Experts of a small language model: width 512.
Below are experts of layer 4 (counted from 0) of a mixture-of-experts language model. Rows are named router (the router's row for the expert), gate (a neuron's input weights, with its number), up (a neuron's input weights, with its number) and show model dimensions 320-383. Each number is 500 + 50 x the weight over its row's rms, rounded and kept within 0 to 999. Numbers have three digits each.
Before each expert's rows: "mostly gets" lists some tokens that are sent to it at least half of the time. This comes from a sample of Wikipedia text that the model never trained on.

# expert 57
mostly gets: " her", " their", " his", " its", " His", "On"
router:491396444390485396515438528533539421515532439475438494508558481546581594542468485535451560442293548457444470510491529599488552523454522514506488574574413476552527497442523535447506410581475503
gate0:540498493536603488594403485481475494483488534433472546441384333569545508637526440489465579429512522463558525525598481558576605517443482442507518516465606490568490483424457516504547489511497491
up0:510513473454575485570453422511437467401497524429469514432421364566484549609486439458474569441474534479558476526575474566523564566446522470508501492473585575620502546453462498527514520430446482
gate1:510474433592558407532497607434464459424405527561532546570506447479483494567571344452553525470460553549578530568512543463472657521517483587505588472518460389549492408466563471449552495433507463
up1:528492430545521448498486595497513533485448550540472461578489469493473498568517368396647563500370537525522524621444503464467674519507488573542581494522483386576497469424546471442566470496510526
gate2:490511549516581480479514577558528528458448357459492558486588480562518492521470580428473528463568420515528519451506488477455543481379534529456452485493450569525562483543506495441437510479458585
up2:490479435498442538516465368509445504570499627524460424518479559400471457465534388510527482495469549469462511516422474543548454446642400493558527542507560454469465506458517490614486489486538417
gate3:393443446546556486501466482476558503529476495511507407495395518581512498566439488469531580525504510655476462450449447449516490449496568454484502515538546491454510419515539498494452431554538592
up3:580552538483474612473492481538450545472499529480491586503642475452452522479645506540492438478442465389533501487475472533512513536513462537506500514542498513521488570512499527493527562416468506
gate4:479428521499511527515627469507607428535434535478441523539534523471546515541497499516476391486402491494474542509525553503453567546495543528514526503509387585374470472525525558451523456511561401
up4:513524503560508451463473531520398526455579445488538493455527468570472474481533513415551580424612512528498489526496511459508416485535454490500502484474545461554577531502524455515479530465468557
gate5:480455490581568499526501442530503471444384523521490674439445479448519487506660480573425511473463483451521473544591526510531513485532470478481490467538519562480581456447509466558523531547541461
up5:528528501505559541434511424530440534406461510484480597413495522420481493540609434534390452450417476421486395580549512511490472477546484529494510472527553607530568504504474417553523523513522484
gate6:519503449449506551516524505516506583431477482536440569534514540518482449429611491520571488515398494459564556519556440541522571438564469492402459474547458463471405437435552545545466492399582409
up6:473493438467438484498393473423421523472565382467577417556492501622489536453543528510515576530460583468466563474516572495564397507497479486552482569492457500534468403533412464574465488494533584
gate7:470478497454524442522565496591529475591525460481506473491565540553534544569492533493470547516387383462479512529561576519513521473490490545495454499496456371486447531537553476474466553506469510
up7:452480474447527494486564464473544476598464440530513510443524569548504546558450559487479550433272500445503529538488514494515428496473491511525546529523472365565513577474531429462472487502493547
gate8:504462534496470482548576479493471458508441462447500597492440451565487489474519454490437528492431453551483502542579463500551444565466397495430445511481386441500512440469468495452511450556457608
up8:483466487489530620517463480493456535462445517476461426550440433536440465471508456509482503509524600525548492481622440494524462466531464490433532512528445494470498468417485534482437428530480498
gate9:530462439584451578531516522544556543603513510587543539539522460503461382540417504550553494497556465377475549520449478544480491467594560459498487465626545462403595465522548596518559567543527535
up9:545549427510387552496459551498520544541474504588465583582539434509450396537454534578527503452530468447456535483463512520521448498602579473527477491626569435452556441544503535565600513524460581
gate10:507528468506449422565524454521597554485436568514482443437537527430444560472566430467613466476473434544470543549552483501533486463469462621426462450494505484545585399579481517566530524512496365
up10:508462460462479567457393523534466432542526495493486569570498503570468411516414574521418532551510511524501548419450522460506517503546495449570527548548458495522435595436499528529491475470491662
gate11:604451555489563505588581545523522529441472575463453487565471440576420548505510483468482505381508596443505459483379570454562650493500462547557524483529552574504497454594517536556557506546526417
up11:560437578551546464518500515551518491497444530480465481566475456513474567524510494477519470324497576437510436475406562480557607435517477577567533503535541579527463400555524477545526485537467440
gate12:531432538557597611524553486468500520482494488448520458495483386480476505495427441530454411402554488540493496510551437559564528405594510492486419482532520530483458501531556490488371433469449568
up12:567461549501595539570532518443467547431503554489412430405530460507495461437528469530476508444560421470507490497533496450579533390604529490432526441496540486543457531519523502577482458488479509
gate13:463509488530456509494500571572552463465446450489514548435468428436547512414585525529516486439434501447566488461446435536537506520579510527463462507500516535462548435409476507434575533583511534
up13:600562510495492515541475610481609499526489409469463530460478426445572508500511482521523532476405485393569482479439458522536523552574499509544437521521434478484535477480453466432583485587488508
gate14:480452545502558512483568414519516466397394547460441511426554515418375507488495513569435483426531500553612590491524508449478505505570433493483538464526521519473517555479554501561453525580588410
up14:478563510565478562569423609499443534589575547443549523521481515490543499482520500455525538544496460492453462531476488546536562438412503549506529464545417417490524456529503569457511564469440528
gate15:473523476483586503468432493517513380515553501473476593550557456466461465548462547491433442531405514547489518630480460397492497525482433451547508462530578500480494522498496627476441568496522442
up15:547510559570436588560582473508581579544445481558544452458449451528558549495511435510486531539517494504475464443499540564490492421535568538530514516541469527549525477491565419503565476532384496
gate16:503525440579452487522589445532486490459506458577454460384488458553502511554531498359507594464531551503481593539598467416589606501475478525498476458438410445398480391504507499556442509468495409
up16:477579431586500507494564477477520544423492535550479458485530492582481507597551512428475515477447551516467532565585439483600598516495581590473472439450433459366510438537545503667428514484440417
gate17:463521537455540656483491457542458524410468518445403527531514522499437475450582491486391434491411420494543468515498448432462492469535541492509503485485472534480542546505626514471568515493575516
up17:561491472487510374557548550475555517548523507584606457488481399517527588539450549483592561500505554515464595513534501556515522517496481522476557486577456514468445443547423440540423525521465460
gate18:488478404527544498476547513575503506445528542553418477477451469542501458566512441482554534473453450439600536534440500521452585476491525432381550472471461476549541394479622486397514566558562518
up18:465471417454506457452581536591464423453519546551480449536454517476486571552550536490516493523439466442537513532503514511517523568537531534366498475432435496543517359459497471488593511534537504
gate19:503482442479572498498507446560488444523499472464558559531519522561534420602521538473472558434447469482488436499540612633495515474497484504522439483565413455504454505437563465442500605455524520
up19:543501555511414498577440512426520538430498552453437428527479440475438499440469375395521491570586470505515441463486474548543520499533605494481493498475531578512527529509479551485429494501465503
gate20:582587405473486480481442499424550581517543458432484537514538510513551596522532468479463463408416485473583442484506535524423417462520496498451446430493498474513458481469656517502437443555471449
up20:556568414467463510422398488407532563516529483483511516460506478503565515477511526461512514435508526477554510385512531535435433507561477538388511427425473456479466499478613497499394437533517453
gate21:500477483551523542462441575562423521583458515532494561439444505501495413525489480418445567549522437580555526543430490466510543415472489565420560422628535393477545525424553498509492554577468499
up21:576533474397521482473607422566567516515479500535525503429498492519433530487534566522498470553486571511558570492545448481554446443534487473459442437526490546467522531581576507552512502475524500
gate22:494453537510531468560541537501519580453550520566521488585488509468483495505597442514508525517526441525468471472498473419468529404512525512437541406525456483454520524529576519566456574501529480
up22:466523562482551499462524477505526480460459435484522545455449438542482538510521474441486576514461448520458563501523508541526497441568494518414536435494514532526501496501516558592516506541491554
gate23:412544479609517487568559431573538548522494481547528522462391520457508448500556458504419452559527445425578464545594440433533531435527411523457524474495466463456445530476560550474492559508482498
up23:501449472452564534485564500465533536485478603491497426540549503533456463482538547502494610502421556498468523449611458616544518522471534531459559472564397528501506531526546527495477575473479520
gate24:479434593494542580576557557547479448447480532556558509470512491502509556481531572500550524482503495455576488526497617486446570550452510486486480462435554546398427538440489602574482554553471477
up24:566520470458583562566495450442488510442438526507431425502532474525544595483554593555546525463522485552463530459583507470543505532604610557551568512530479481563511530460479514574487502544568534
gate25:502421573502513451472489548432494536426525497529446529519478521473479488539609476467497532571483525526474538516486431484558562481547492479410426429505501453516522513438507438496603526580493424
up25:523391542493468460503499504506408531366458502524465518445520525514484515545607473471501574507477540492506527492481397504577536436518527452513505478511556461512529572491470442466571493607508447
gate26:503458526572434465531556528541490482616513597458459522560416470552485495490593495422452582526468600482533531512505413633565570517431534469513488469482483473489469419528574519583631580532513436
up26:511516554561345447517522531492486520621536573481460504581433546515508549459554474414506617509455596497542562437481429569582590542398568521511481509493474460470468447585556481553626543452499455
gate27:559515455458403484507489479486447532529378511477418505391556535576475486527578446459424510660426416497479500554555511552523546488490509550457539503457478433497559608574510400547535584477514540
up27:513492539516481519430502459425477454504528555405462590612437505411486553512538505465505496415535447425450424466455548571555599583481457528402505497553534476586493491460479561568487510601510455
gate28:567446458523519540482490533566453391542483390535485522552494502484486554467501412548511429489445402470480472507424540471512557505445434481466482539544516446589507430486464425519520519567477514
up28:599527440519489486558466533584487510558443605495460487578542540457449581370439565499486512551480456548506503484578480529511514575552411468478526440541540550524519504512485431665535600473463401
gate29:485489475547513527445531446584538480585464472469503620523503403609475543659491568486436471522500537472542458476485466567448450415456507491539457492534576437468545416500522610624479626509515545
up29:495533582505485485482553566448510464417529478539474456457550667400501376444490381477494543483549472570513480510495505417526574561498470462456503524428415562457459490452502460345514434523504415
gate30:373374567491500570499560534471459517504517516492532549537489402588491517443595528527493565418389548553556500513465615530496510512463520523463509512558496538553490555502509502445529459589551511
up30:527680450587457451387466429563502547540444517435466562504548572513496493575399474456402374539579531397481485489464339377387473413470502461545501486489562525478598466518527535612521599418558407
gate31:489444482481463478564520471398494487555440531392426604468573516494566502514523461550379487542425449415522529580504570513468529497457445494452494473559495474497619489415484460585569502469542492
up31:500537534532537502454515517607518565430589437582545410529422481492418503432529504427609525453571543571471478445519465508542465534522581491537490537438489564536390490557507515420459525506459494
gate32:421388486573487450526518581534538480571438594476501465432494398544560518513517413540492522552439485496518495456490421449608504515412525399465484480515438533484539474475558513478523524501499470
up32:406370490569517529516520622467465448615439542396488535505499401505525445450484520570497560476428503518468502434513445438607469500453523429424590452532377596485509541463540478481539465494434525

# expert 33
mostly gets: "″N", " District", " Ward", " district", "°N", ".com"
router:427568449551452458431395524525535596458511359548530463457507536532553478546478533511460515534512605489513494536413581492430486528483381384536514477501454482581455541566432505518600522533408416
gate1:419508510424480491472553474408469452445508478576500584420485499421458583426448559466452459521466496560526515494588604555635476567419527512504480477521378413478584506508489483528580462493500433
up1:552511485555450526431501514479461546481523498469564493556513607470546438554417412474557540498475492518530480571464416539454561449553415467510490517481525454568474533507514556509495492452564528
gate2:533540418511464502474575551482507467482520601577488524595500428475484509463596393541500491437524427512513472479483472399513537496536484442492476462600496524466631427416510487567552579538531518
up2:462401544492551494479468451502508528571474422399576533419493552484514495536422544443486493581441625474478513509497545559537516489385493531509515532415515489436459570506543496428460461433422534
gate3:430476568555496521589499462529567472504484521567539477432510576511556523389516598497467541514418489470528550569554501467526464582445520558478500438567582590456587561407478479484481501580501450
up3:517550416465535542485488509465395516479532521461417507573468436464455448628457394436566437483590461510493433471423501573468557451528473459483488513483424416499423406575514532495461465427492541
gate4:384423500511486551487550429476516468457563466564548510511490582599440407528585537551442563475448505485484505466499480591490486437556577424419470470450538468445479530459495533495543530477599515
up4:481503482456430478538515572551491542487477514477524523512569559512414442511616536513430554589480580503481572506548553506448494522523520508462455479477480539492491536497510527511498482506552518
gate5:419505541592512428625594450497436529441494566434457600534506493526530474461560506521560514505524453500592537445540508474499539495496566516441462455521495587486561495475567630502465540493489472
up5:450498516548493474593586529498466527478488518436479574527547455554509480436541490542589560444565477566502535457581510402477500476429575589550444484495469539506542548442488561509501520521430485
gate6:559602464416622508417567494574538514603447533534498459469497553546526459479442512458429479505430457513524500528526497472530392500600546497497517454464538414559505448533541554479511459569510447
up6:545495551466553595459557495549500437546414539601539426507478518483410548518502545505502435466421517488537506524468483511598558578513445535508536451466573512452508428541537538511425486498492476
gate7:523479534461555523495523473482503534554555455524445452568531508403395453453442474617479506461446440512494505559549476516449416501595505478594511457430484582553655527419584428541613574541529575
up7:512492506526506518445505452509508516509535505569408459553543490458458444547558462611570518458445442526520496540545472528502425482565499452562489465407405619551556510415622453524577561561472506
gate8:460515557532544595486539471514524515429387578546497590477572550446360492479574518554539500493377519506564507496520452510491507519503497587442465467538501474499525423435512454505488543493566477
up8:579440531489470442583501575549474522495521520435512464543513490570624454576410435413413508494581455524432554526449565482478560479491453474519488531548487569489515480633523532487478417475481560
gate9:471461414550505542510465540407483623512601518457487551474451507518481465457529467416539502578510488556471471541618488513478528520539530471460476480451499421537461426454544492395547480542540434
up9:475508427528471536446474573365464555497547551460491548448457481462459401458467518427514499547494566545530496544578429537481521507501504421440504492418511440590471429437517472402535538532509464
gate10:486474455524572470514629508441570590512480518531478622509421501488515457461529447487521528485453475525508467542555511490568565461457492487426515380578455486400538493508608543489463560476575512
up10:542542572585523474526470389530496491539480548516582416476470486452451407488477515540583456447604586513467531463517460498549479405521443536590502487559438543515442491505514479504426597534506510
gate11:466491519358503553499538493462466503503451575556514510447446526450500470438544501480528526375507419440457611462506492535579505482482479496450545477525535436383511397489519542403568510409528481
up11:554548587449503563546566372498522491411427483419466500520593547512556481526439492429414489477443572549561538552544460443486612378449419560522497477431431529505491458681530603575453501478515468
gate12:512572457501514563508496617526438445547511466432489453479455580502543517431498544516592511527549460438545608522468582542460451411578554593532631407469511557440516505570477486459502488500544540
up12:539449505482505395480550404552508480505517556474532493495523422608444476608491454451407521542454554541527389504564405413582512557436457471482419566492476458499431523468539486591472549587477452
gate13:432525537536563608510502572474587447471530581482524570558553466575524522526526489571437478485560455535445466459524495485400551493428478552560569447533568438479553481462532492479434548343480505
up13:561511518558502377506562478539393479477508491522479429493431492467558519536433523403525549576430562440487477588472517566542509521563497466462401522503497439538506492564498542532582419533484484
gate14:498449387584443500407483466587462475448454388509560537506423530517544526481591525484424536471526502518512518547613491464457463454456365478473467423476452442550559480481476491584553485493523482
up14:512515567407573492566490592453546533601526618456449516451624434506459479553451465468561451540471499491492498430430487480491560519492582512525532559537570550460447513493536515442438525509502524
gate15:416482495536493582482544471479539476549588540446495475545536576475509522540500464413521481559519414504515582546434495499469532549456468527523568443598542546327590510479572577501569462467480443
up15:520534399414523498579470475516473513458541487544517462510495501464523530485483543608473497478449462480475466475501481440537530472564537470511466522432539449690491488433483460573462524473554516
gate16:436440448540506525473505495553511460506535547472452488493561514428490503527555492380533530520495494484508414472479536522428520510418538505461514436588490501445581515450565479564454487539514428
up16:564530524469532472572470493480514556455427461559494545480423498575538476451508533632441489520485469522501602483553444482539507433562443495499509492434589480477521457559481519505488547432529515
gate17:466522512530474617440515382465553401478411502587526508437428420428430462533569521436514481480471526434607474460543469563529477489454500509476434437556470456559562509466515542567510471585552420
up17:467507567529495609472486439506483431487360464558533472530511390410447453488526539464469499428449554531566453529549505547500459514513500531471431458562519531579586558432510456503552432612450424
gate18:422503493465526602478461444499482576469480492488607545549426557514539470532556468554467530414447527408545419533549493529571452505579508437461400458507498436581502605394518442584487459566518440
up18:516480454469496500446519533458490361518557436496435501478550465553475524425491472495549479583497475554496533537547558521397499559424499492556541542449466560382522463536474646420567506476533532
gate19:528448472511583498504611479495530539505514572478453545605478518491462560563569511534510518480401421523567444485548481415512549384446501530501555361574528487448545448536620526579468526547597494
up19:515401540605583528459518559522461391524503568488435478491600498467471562490532532595531422520390491469576490537560518469521560500502497560405540524619501400445537468561519541457454549480524459
gate20:477457365522489574472479494649481453434418485540452560552449442509439520538522415560434529467435467497569544401502522513498546498470509477444503433524594513461591509498523533517511515579555512
up20:462428432518492531441438470547453467538466390572483547514454510452500504558570481598466452523462498504525599411465581530469476463431463566501500444518590527510601559449470508543489536570529521
gate21:444529468418539487578601533553452417511542425567543509508485454497482550494494540547559549380436454532489435421470472487525465493545479582488541439471508493480596487427448459537544466497526439
up21:454524489486487494543549553463429391510497437519568502454524415514480514522483461615482550381460539450479473462409513548556402527607481537523560449506574521440579539477484502454510427480522491
gate22:463531495523451440488495551544478516429527488451417466449462575560547454546477434487396521615518455518466593492459430467395542493496431524529521470476551588519505529556488477487443537512542515
up22:397504488588426460444477561577496521551478499358446506524479579520480431538474509594520484489481635541474470545396454510450550523522476487439506464483490448462505477500558474457474451531444522
gate23:576554577564603470494512537470479517374423466494552538481409500561531434451538523508474553522450523534460461548593483417500548409501478527519460460461560414508534471442494587596518490603439475
up23:584621537626546496490549530503485519401449453561559593451422464587541501509539539517491564507442542550528536527531449391512482430565433512523467421480554467516516457428503554579535502544434444
gate24:524472422483525495502479507498526435537472523483437615565519567470533492482499441512448479493515443401522431536419599525458523391423490532505465479635561499529586596568568461485520459511488407
up24:498496427476517488452472485489507462495454444501479599533498520523558500482526418453484478477473447358531433489431527543390471403499444514452488477533605497556570573575559455504483485469497406
gate25:434434493468573461534539473491437491500545443560516520496568461591431613463521538587465457437420542505549521447560517553462524463411610406413500505468514418504517522441510534530509428482451577
up25:464426485465500418487469447466412471459452448569510494487598532558515568543429480477461372471486502529468525467514591582470556480404550451463488497432518430536538441487463597516478438416449506
gate26:459486523614478518575463571555464364378451480425428533499547462389528472439474453407460501459446481526533636526518511501600487523496489448521456475498526535487500556492573498493516466512469407
up26:498465544569461503539550458545534467354506520459480538488471479457491561432596408480525488395510470453473557520483396499566527515512505463543524478478526458433515460438539453455546420466420360
gate27:568508507493517487544474438495467526473508430559476485582462550582448534559545627535445481449557542558545473428568460498502528434467497436490558459451491403522488482457506534503431561527688531
up27:423482525423472507447486455458504533445503573430508466363553490453564424417341451397474457512497490446426554585429483507494481564558475485471431544520469642502558494518494496469520484439415459
gate28:521523440456526501521505537470543504612505492437502450388539585535514526538517503539388475524468480469559513486479505427523512489513452582453583461489481490411547498531524499583544546463537575
up28:502503468439552548441543500429551522632464579528404441451523520397564524559510529468442490452483462515603546480543462451578539488508562577435570413457437503386520470454519466538534528496512486
gate29:511512418519490496435593365460480578616535423470493577421405427620483502563445562473447518486514500502497341533565472425576450427492453594457506483495548368497485462508522522612566463498554448
up29:603437538424483512520415542616492443455475618520528489560571496479491467509497460502432460542590524505536607454416497534526587586505486441592496472477524583473492475450507568454473549521495509
gate30:457398478452448558447432551543461516561519489563505481503420497455469484412544463457610512476577512498529571528507441402470467529457531399462476480517438542395531484425466422559581539470565502
up30:452502466493513635538531513628428540518517402492469535450568502417432517497518469516456465522451512494437507408537523520405475539617365540535505516525503533499519466616480540523454452431500568
gate31:486459534472546530528535483464518527427535517576527556396495496538419447481550558510534495361478543432520579395490485546526472489536466462392607431555536504490492478499551630563508473507507524
up31:492529445573474432525476565459568432502435516484498472574566551430568524466421375458463505562573440534435447568548538490502533501397561507576482561458469538494500518560447460442510557483448424
gate32:441490475468521513430496445541563499469540537569471529392585448598479515496482564582476524504466485433580558513478429516484522514400429489438507504487525497595481476438492423559564494483441457
up32:601518483516479502537511524499469510491569450420533434535463523480492511526529544466592541524518508527440484488458552500501463459583540518542428478475420476518535556429501547411517543446524521
gate33:384526456478565459526598507539488598503407462463574584459522460584525516451486568537501505433498540516544525545620425497528455468512497518419475470519496459508558532424529543585429459533449417
up33:363448448509554450550620552565426591525441507478515517452587512482582547519512478487486526395443523577537474540634503465506496464483454518504475497551444454422616612489504530510363428449444502

# expert 7
mostly gets: " its", " his", " her", " their", " His", "See"
router:564531533566495598466455457483509440479515500534540593555539479484516497544452503515597494522473478463468521444425473570497480541459506430551476550495482368536523379474454474583403542490517587
gate0:407532471566514482509560567568553538425597529474382534572464533540487495467457541504439506513438417512530464514551558492545544398498499461474525437579545467460471380425548538488464497549555380
up0:477590472536432511462535576533547543433570488434427548559548483567468516470453574568376479452518407532465491506507577486603462420522587448535574499538670487528412504439481478530509480522520404
gate1:459518507511534489557487533503506626502510554496462590452429486527431511472535497453454557512483513491507525482528508455493600442483466561419498393546517552440533446488649518539529564481527520
up1:380501505507546497515499488591434450566558427502387559549461499505536484536511500513495542430502513547551498503506516527537500475560433460401501470507523546413485543472462480495458548483468530
gate2:535543507508490485533590501496427555484426533490522498455438437475378596570459445505556536460395510467597433544460444422431472525434497425439436485557557470479570446487534509524578521524473457
up2:514549530513484478447594440459488514533419429503469528441527452527397526609476393520548518473361455421564454593459477420470469471414517397432431529586542450471562403472556490508546495545483495
gate3:563506505562505429503567478485481517560506561411424459594527447375533450513436526398498524535513543552618472548510428511457579539551511487495549490586476608477466479535520540455427549482523409
up3:458511481449465515516417523555536530456457444569544524485427568587459588478568427576453497532509432468363564508443556435586449493423518565524472492429569496520562509464506518528620479467518559
gate4:505502427524598517420525480525564523482503402425508477569403448583506505606529491427554468431562478473548482534582425467557536454451530427479477462510477419496450486523506478493412656578504486
up4:486440368525450577505488556458530520582561536553455489543539529490415623583496463426537526463528512463499471543563618521533426502477507490523491514477426433525442562439487488462505504586548482
gate5:486490565521504532540527444517573473542511599500476464514592477596535528608529527422523492538559405465499532481493552481534473401413574608530520502528477427505494440481567517452483619516538447
up5:466497394465507441485499561514433591440529470508553475548412531480406528479514442596498556490438563579520514470494431564468576577522492456488525470548461527460516491427538510504406451458490431
gate6:434498349430550531470470552579543525429509466440451489560392535449500522471560547531491525589471458506485560437472529526451490445564524531445485462505606436515463484572540584465465627518497462
up6:543448578578428449542501503424467510558450562576533480486508500536498479509450492514476485497523583544476534533536486438521505593472417527542570509477455551499533592302423484584553452445541564
gate7:462463451565553473561533526509511578485473599538453587556492491497500508489539525413468510535424447499592543550556539479533563417482437534359488382517478499464519475499630546501525588544571384
up7:421452524518563500373567534497627428514462467461442545428541594491500513507441507559428410445473502505478553442491494568509468477459559477596500518578517471503484539483449479526475604412403541
gate8:549455452572617539506504481577581443452464481492523481523504389567586552540546476455411453492483418424566438498551448558542515464489436577445495479465424459423476454400550550493441595550535455
up8:433483498567581610445491437563591476487461490483526549476457429567545473529556515447475460523426415442508418534554386617469488410443483508473502512471388419507516444436538581545412589582600472
gate9:462510453434505530448593465516509429487514495512394488479590513546548452469535561600514535570522531445465536475470483452457472448477415479484570463516541508403517519438536516539528571507590559
up9:513516405455373550502594459522467481570465526485478495556495438508527506465606467504528556461541576441445505433554468477474437513548479391487557487556559462462521558490480501544552579542557533
gate10:479429496511531475522539486583519567465476502513414565462436513437466500498543446486508492541461483498581475504488518493516590436498484564469555398522462491373571518486605495498510535524514424
up10:437519461531487463566571433440510545456577526464474514440508495527495497445473460515518547430572512520521555485485511491407508487532495571598517482466525432524508403518498578562506463551564523
gate11:564464466530567483494517497447490503470495509510570541410368485603469500557526484502555520580471478494488593480583537452477537500489323542508513473530352446555527506486475594469484560491500468
up11:517506571453465558511501492521510489599461543503517449550591542463622520539473476496411485496503559495528512500456501571513488495464591465528520550492554503408452475487528493594584479506444457
gate12:530539501480550502475589438504476550454521510486407459408435488556515528559484418425386431565483394457510497422503466444484474482457473459466476482519502620520432399622531501563488495622533523
up12:459389468484470467466460512520514428503458510521564552551570556429496520475511548479545459422532528527438493571434594569470533515536535577521520515512485385459533647436484588448543527420517490
gate13:456448461485527526574507505586478569517460521490440555488414521553509448583564526561542538482464448486579472519477481496479552396564519557404573355521470472413596508487613563491509569503567456
up13:557513582484443439522526480497558532527553545537495608394535611477475499556461439530389538558400528440447574565436493515455488438404422446461555478507411436496482413575446449550465398453504486
gate14:552523453461477498534524470444483558477545605550535450528467480444458524493536479426580556435468484443542453563530497468547565468487445574463450490562408468464486375516475571472557495530558460
up14:473415565577561486537535503567501445527504394536471571484525521512506462580510562590523483488511523526529473387493528531420519512420463517407495482504621435531594533416505514492587515492394554
gate15:499522469529556487533520482507433559542434596462456482503556528518456601544572453393443502428429519441513472525487566497512477461492420519483509523496505515533524503580535555515481577551554500
up15:512456547425458478522504537482468536456582380438399428496391489433481467559446482490495510560472567619519465513485419485504506572495516488569498493472516526474448539524513374429475478425404549
gate16:436484457540536530499552422518505565540504507525480569491462516484393515501568488460442484501427461509505483512571484458509551409544465490400563362552485513436540440495561506480505549473528532
up16:578479510474508517545495505521491490582497567547529532525458471567520585461450526547526505504516534394465458532496504570539537479504479530514499537528448491517519470624567529580569543478388516
gate17:602521468493503591577504522545575516529430601556457520500526483457515592596550493364453496510461448590508573505522498472540500513516411519457545453499493579457490481469512649606348588492556403
up17:568440558452510544552534570496538451563395457585462524552558562503517517498531594487443523462420564556510451477556530494566418485503433518591539481439513580437460496511458615556411506518509500
gate18:433476455490531440542550524558541463494520642518481573527426499552494492522503440484462552496402542491560505506491476477499517438454509559443483360483469511418558500498584577570550575546525447
up18:572519414505503560496613450466576482558392498449495477445474485493521521534472570537435491530531523486529568515524431506496511557465426483529536547523554534553489480451490473496468530509584501
gate19:414454526593506609507519504501535485535371535469486522473493436530574525489538507509497492530352407543486492459543615490466506485474634480492503484450489490474504566440498569560474586536481449
up19:498504498497548412491477462494509513522590454495520475569509581481429468545468505463489494516593535484494458531487463540487547523458386531521470525585491516462504479465528406367532492470523513
gate20:474499339479382514492491527464484462480482534536455495486487531433545479496550584535530507480449507493512572471446562482614548486538448498510567472520474372492456483489482478529503479471505453
up20:467475470536443522488486445487459496377593501494533547525490465469481367386469599480584530492487527475452517496418454475591557524456553421497519536498420454477493448499518408473556499561484530
gate21:465428449525575500539601490510513536461509512431460515495448488465451491454539555462448526491487437514561536514514526422425591440492521508448533420573508478502535528508605511529588562458535462
up21:575596538529437447591448527513543505448475588480505509443457533500498433476409510642471556596557511449534452459499450568527584565452415624498319505504500530488512458530450558567442572514469517
gate22:499451487529578548523660455597549536411439568494412547487455443497475543525500480431429483518457454510548472525522495477544454433465481597463518420574461502477507559534531549545566494497513455
up22:537473512592458487454483547546554488519406506515509515484456415472547610440492458457528458627506373457478508461420400532615480504544505523393547542468491464428560513474467485438576476441568519
gate23:459529499562530521514455549440534602495529479462446537585547554469505484488519443546508480477433406556465460529544523457556540414459543458576521532470540437477507494554599541418430475522536462
up23:551448416466544460500514462564426468477521522504508504506512544542512633500496580522484539514555558463530419494490492545475477528497469531532411493558463559549471502469447473535574540514493494
gate24:602464515595567524489466542570600588526524523516510488476454358497535489476452514537477558532463488452503474448449457473504532473585449533507573506499549434493476486498555515492511516494458469
up24:603445423441477511498462547530503518474524528494491451511489494606512507527485528505510641529476482498537537514463450429430496524463409514523411493466458503471588539588464501473493458457570484
gate25:575562464508511488506529550503542559513520489536455568439415499455453589455563495528526526542509472443464551447556559442574434519548475506506477499618543431466569508595530457526549469534549453
up25:594542454487495556513484538502481552500525492513463487440421469494394564516534514469543530519491484496440492466521529469528344528572541454528442504576538456499518519598536431505576434569528507
gate26:484514493542529498508472540435508588402459567501429604554451558483418425474483492395486490470542458488591516471472449553469464442506430488431463491488455401553451495460514505504523543559554424
up26:469377510454517470464515404602490413562521466505547441497544435560613549557531457582477481477528498525414485492562522433579514504476565522529640487509583540461611522517517524462610461458445509
gate27:522442458437563504438535412516490544443434597551449598458524511536463529471546433507384453449456433441588454539523513472532498537496466513412542453488507420477551450543541421485536525472489540
up27:514464451467575453413509460465400488430465507518441614455560469545508537516496444506458511448516484453614493452505531482521577490542432463422464470504528457512493531532548480538523474447516562
gate28:537499530515537517490605518548542465435452559456492546422520619531445515526476428503429473536531429483542536534597502591546570435544460513473469437521454502545602398601482598461464590498557465
up28:563502544486502544467606534530586440436530535482568480363535549519460568508439419545459470538542480461496475535618522617483463506571507548516419511462482457539526439529453605524452557496525492
gate29:406468505516602567494564508573470414495458524483473560484488468497490501506588462479500535482486447447519538531533517466534529509530430525464511422471557521365604456514601523524519506475546453
up29:488483492522543466485483500520531360512408463418541496627443451509523471512542506548468572535488546521464579537547511565469480484493474554477491487535527526431469555463463565456511514519525535
gate30:481557554474517470484529513596557491469475556529436561442455495522445538555427524571385533598523544579539509395521480470605496409482432550442518414535402493496471526506474548521454457483543526
up30:443468546492496437522465500445597486507474563463478563458518559544428497466480446474521518560571506567502554386527558559593494481447559561538514486554491497552486558511469549524475454500542522
gate31:541505412592480436549492470410530552495541508423453585528486378486572453441465493489480580576486476434520504446458531452548666529544479490499545501516513394419458419516531507502528555420519435
up31:445480455589433450514504445426465562510568501462431556501455372465536471482478522528537528479494533413510487407402543457485652525532499493555602507507521377441486499484476494546481550388482482
gate32:443416368479415515543515466499480482498452575465474607484552419502420453471507471511514490545433416481510519474516529403551537527419511504489555518492563462548512424553509481514501489501596523
up32:541496474536399478515470558498522413428404491449453522488496424625535480453603547549506580527477456482537601508527556490518514581442546485425506459454593467512510449466497486502403501480540536